config.yaml
n_layer: 14
d_model: 160
n_experts: 64
experts_per_token: 6
d_expert: 64
d_shared_expert: 0
activation: "silu"
moe_layers: [2, 3, 4, 5, 6, 7, 8, 9, 10, 11, 12, 13]
router_score: "softmax"
normalize_top_k: false
routed_scale: 3.27
balance_loss: 0.000203
balance_bias: true
router_noise: 0.1
router_cosine_scale: 20.0
router_bias: true
n_groups: 8
groups_per_token: 3
init_std_router: 0.00974
lr_router: 0.000518
vocab_size: 7762
norm: "rmsnorm"
norm_eps: 1e-05
tie_embeddings: false
optimizer: "soap_variant"
lr: 0.00653
beta1: 0.95
beta2: 0.98
grad_clip: 0.5
batch_tokens: [65536, 131072, 262144, 524288]
seq_len: 512
train_tokens: 862700000
steps: 3499
dataset: "wikipedia_en"
Below are experts of layer 7 (counted from 0) of a mixture-of-experts language model. Rows are named router (the router's row for the expert) and show model dimensions 0-159. Each number is 128 + 32 x the weight over its row's rms, rounded and kept within 0 to 255. Numbers have three digits each.
After each expert's rows: "comes before" lists some tokens at least twice as common just after its tokens as in all text; "comes after" lists some tokens at least twice as common just before its tokens as in all text. This comes from a sample of Wikipedia text that the model never trained on. Tokens count by the router's weight.

# expert 43
router:108125141140129129147107110213122206106156169121159116129155189139147145144113102169174093113158078196157162114048135097125119088102136137139158147139146117140082085138109140098086098102123102087063145117144105088178140129144111129125102134178128119059121141180096086098146138176075124146103148124123167116107139125135145168129174130110140155161136136073092160137102050121118150167115255162155128119093086140109116093141098098030121142148126154131152148177145115097158145128108102
comes before: "==", "S", "T", "C", "M", "A"
comes after: "\n", " (", " M", " N", " S", ";"

# expert 44
router:144095123123121155122091155145150134078207203103148100100178119147125057141136141153158094103139094167139121151094184129126160116105109118162147165123086136068087107087124122152172151147097093161145118145092126115218131086125114128120110134173041139124123147173137099139115088135100058141181138094083143081143146116104135146162093126107103056132158143076105139164100162142142148170111195096114180109186079159101100097169099149093166146160137140109098136177174104167126165118066129
comes before: "3", "1", "2", "6", "4", "5"
comes after: " (", ",", " 1", " 0", " 2", "–"

# expert 36
router:140083140085088124136118104166040148053129136170121217144162109176087144063065109139105162167135134155139139135137103081093138099120138112112086197143134114124082170148101153108096161089122102159122103082143114190139126085099146154156112136160126101192166168145156098046156134143073152086142167151148101105100137153068138093139124108181165063143103107106088160125125066093135124176145156154082173140111136159101155164106163148086126140150159126119140143141167108133097157123173134
comes before: "\n", "The", "=", ":", "American", "M"
comes after: "\n", " =", "==", " ==", " name", " ("

# expert 49
router:124157090093103188113103089129140134102138124152083143093155112094127105189123132138097154143108133184101107154102087088175141100116164116148135100136108091099083109118107114130149135105169177178116103077159090080169147145098119109169122144148102145108147204161133188126167154124180071107136104051180106118172114070111147146158180069137105153117159134142162103097080133094067142142100142190057144121147095118133180141116135089159136031082174127143127145083088159071135107133130108
comes before: " the", " a", " his", " to", " by", " an"
comes after: " in", " was", " at", " on", "ed", " to"

# expert 54
router:160169139054131147121091141174210118041117142117114129164168121125162147127089152195170113156100173117213117106120174085110141112132143150128105165160151132088080149086142132139123136167130089149118141120134177113090093102101116184087077129143118108107109106119174132097166129171117062148159149114126204080101156119093118146061114181165097100091173140091199147164145123123134122139101145158195093104169166118125128098185097166069119102138154141163112116143135174134124122136142167
comes before: " |", ".", "–", ";", ")", " m"
comes after: " |", ":", " (", ".", "|", ";"

# expert 41
router:165126171151098122162110156142168074131156131107159112087122136150160132172099101156098148154170118116081185132099102100130188079164135121118131161170114200141116132150089157081074147097057108077122173097162073115135151124092154096103082140130080141132062140110134178143090131143128183144090135128099147094110122075147086069146171125146101170159118121181063121112067168092109095195063103119111113144111103125108146174182140110134144182192136142121164145150107113062112142116151160
comes before: "\n", "born", " was", "19", "18", "=="
comes after: "\n", ".", " where", " a", " with", " Ph"

# expert 24
router:030161146167129108114119136067191173161143136105131100110089106166125119129165100092162080107146118114127133140133133091175068149137109154150166113153114096204102137079127110122168118108159095111044111115135115153133146144130124132136180131138172203123132118130146122106149164096134136124158113042149179060124128121129102114186161115209042090140182211130151109142143128078134074131166082144177154132119139134191153139097133129134108139145123132174152139088144119105151181115117129
comes before: " |", "an", "i", "a", "ib", "u"
comes after: " |", "|", " ", "ah", "h", " Mah"

# expert 18
router:136162107112117182095116078124189140127161116125151127090134132176100149148068139179117132166092141144151060094166199063170062123122122141100152150107139143103149144158130156066130163135141091132114160128118146161151085103104171144183106129141118157103171141127114105047126177131091090162149141126152159155206145094054120144101155137168092097102086194132149170127109127127158149104178134194094159144175161108125096138156097154154093115101142159185101149180162090126102101126157066
comes before: " |", ")", ";", ",", "–", ":"
comes after: " |", "–", "|", ";", " (", ","

# expert 50
router:152121098108130127129121154117166126155149161116165103164095178162139111168080080158127145132110193155112125155107108144138096162168070125075188083103101172119165095110118156138122151112140078095097114130069194130148091154127132147117088027143092133117160177150170118125108145114077063137213137095156102146089077153098095144150145158151139120137182155043149131129134141102150141117164183174157104077118185108074059098103101112108146159114077144117129133108080102142153094135146141
comes before: " |", ";", ")", " (", "'s", " hold"
comes after: " |", "|", " United", " Toy", "–", " South"

# expert 5
router:087109134176119140142119156101122187157167144132139135087206126158117161092097162159171111126086128119132094074186105132110140089127132124119179106061128125155110103105136132116110151100121103173105151149095109126190147108148140104189113169182110181094111129098061127097150163113097151214188238096160122138117134134035092119125108151161115146114135149171156121146164184135109112207158111151144081127191141104111099089175140170116089148113129115124103082131124127096090114133134134
comes before: "\n", " ", " 0", " 1", " —", " 2"
comes after: " ", ".", ")", "%", " 0", " —"

# expert 56
router:108102143121120137167105170071101122073108086121128173107177069086157141133125130168173166170171202084085178075140107134154157179137108110158134175137169140142093101102093148119080059152105078095109090097096170132095078134096070136088113125152127080140181116105098138071085087106144138154090140109107159140121153113121165132151135147159151086099112106077132130113152080110137097155105164165167119056138109149098080141126115169084198135145143162185119131154077132105157162108181143
comes before: "-", "\n", " •", "=", " Country", " Website"
comes after: "\n", ")", " information", " /", ";", "ropoda"

# expert 8
router:158070130183145130073136092131129151114115150136165130141190104083165110102087160139167092155068111109127140072102120099129126158148124122135123135105153117057106113143081095101143140097139160154194135171134195136121136131124111078127100069222165138120127106168126094099156132076082094127159153095171148107127138121111100080114097166148141158068129171045113182117181140145103107110181125175137184102114127126198096106066146135110165110188136099150108126120116099109207100141152122
comes before: " ", " \"", " 1", " 2", " 0", " Title"
comes after: "\n", " ", ")", "\"", " 1", " Turnout"

# expert 45
router:113110156111052155155136110125144173156144123146144141096179114107117141119066119112156083139115130134132153109152100152109121138150125147123186181150058155157117092181117140106110113125146087132170171152094180120134144111118119136123114108188075111102117160120187102035134137151078113152172216085146140117114151146095148154086163116182137141104132112122149127106097088129114145132127170172091163023152112079148083046120106116122166188070141129167082142148138137152144151131205162
comes before: "|", "-", "\n", "The", "===", "=="
comes after: " |", ")", "==", ".", "===", " =="

# expert 57
router:163100132104126109071141099139082091066152106107112168139169135030120101107157138148171172140122166155167103082094102133127110083198160143085103090119102121120136130115141069148055113055077154136150145139136126062070083197073104078097148114119119121119141139064149075119144184162122151147138135116100140079152165077122116172144131194102155107153108127156185173110106115158095114106122137118108149131154171108089108133133133210095151130126129140161125146129104159159157081106113167
comes before: ":", " by", "N", " classification", "ed", " zone"
comes after: "-", " Time", " •", "Personal", " Release", " was"

# expert 20
router:169162150075150200072122166176220105088125163103112051106155130120127093167131130142096120147101132110135084137107201086096127168075150141122136164104132148130156086100097130102159152187123090107151127125147111088128085119131150145155025120118059152130155110135133109137131124145140082149177090136145193112194168119115140113090129143124104128077145145088176135163098126099113184124123135173152132145186103140140128080179112122115092073153138169145154120180155133141075093131071104
comes before: " |", "–", ",", "th", ".", " years"
comes after: " |", "–", ",", ".", ";", " ("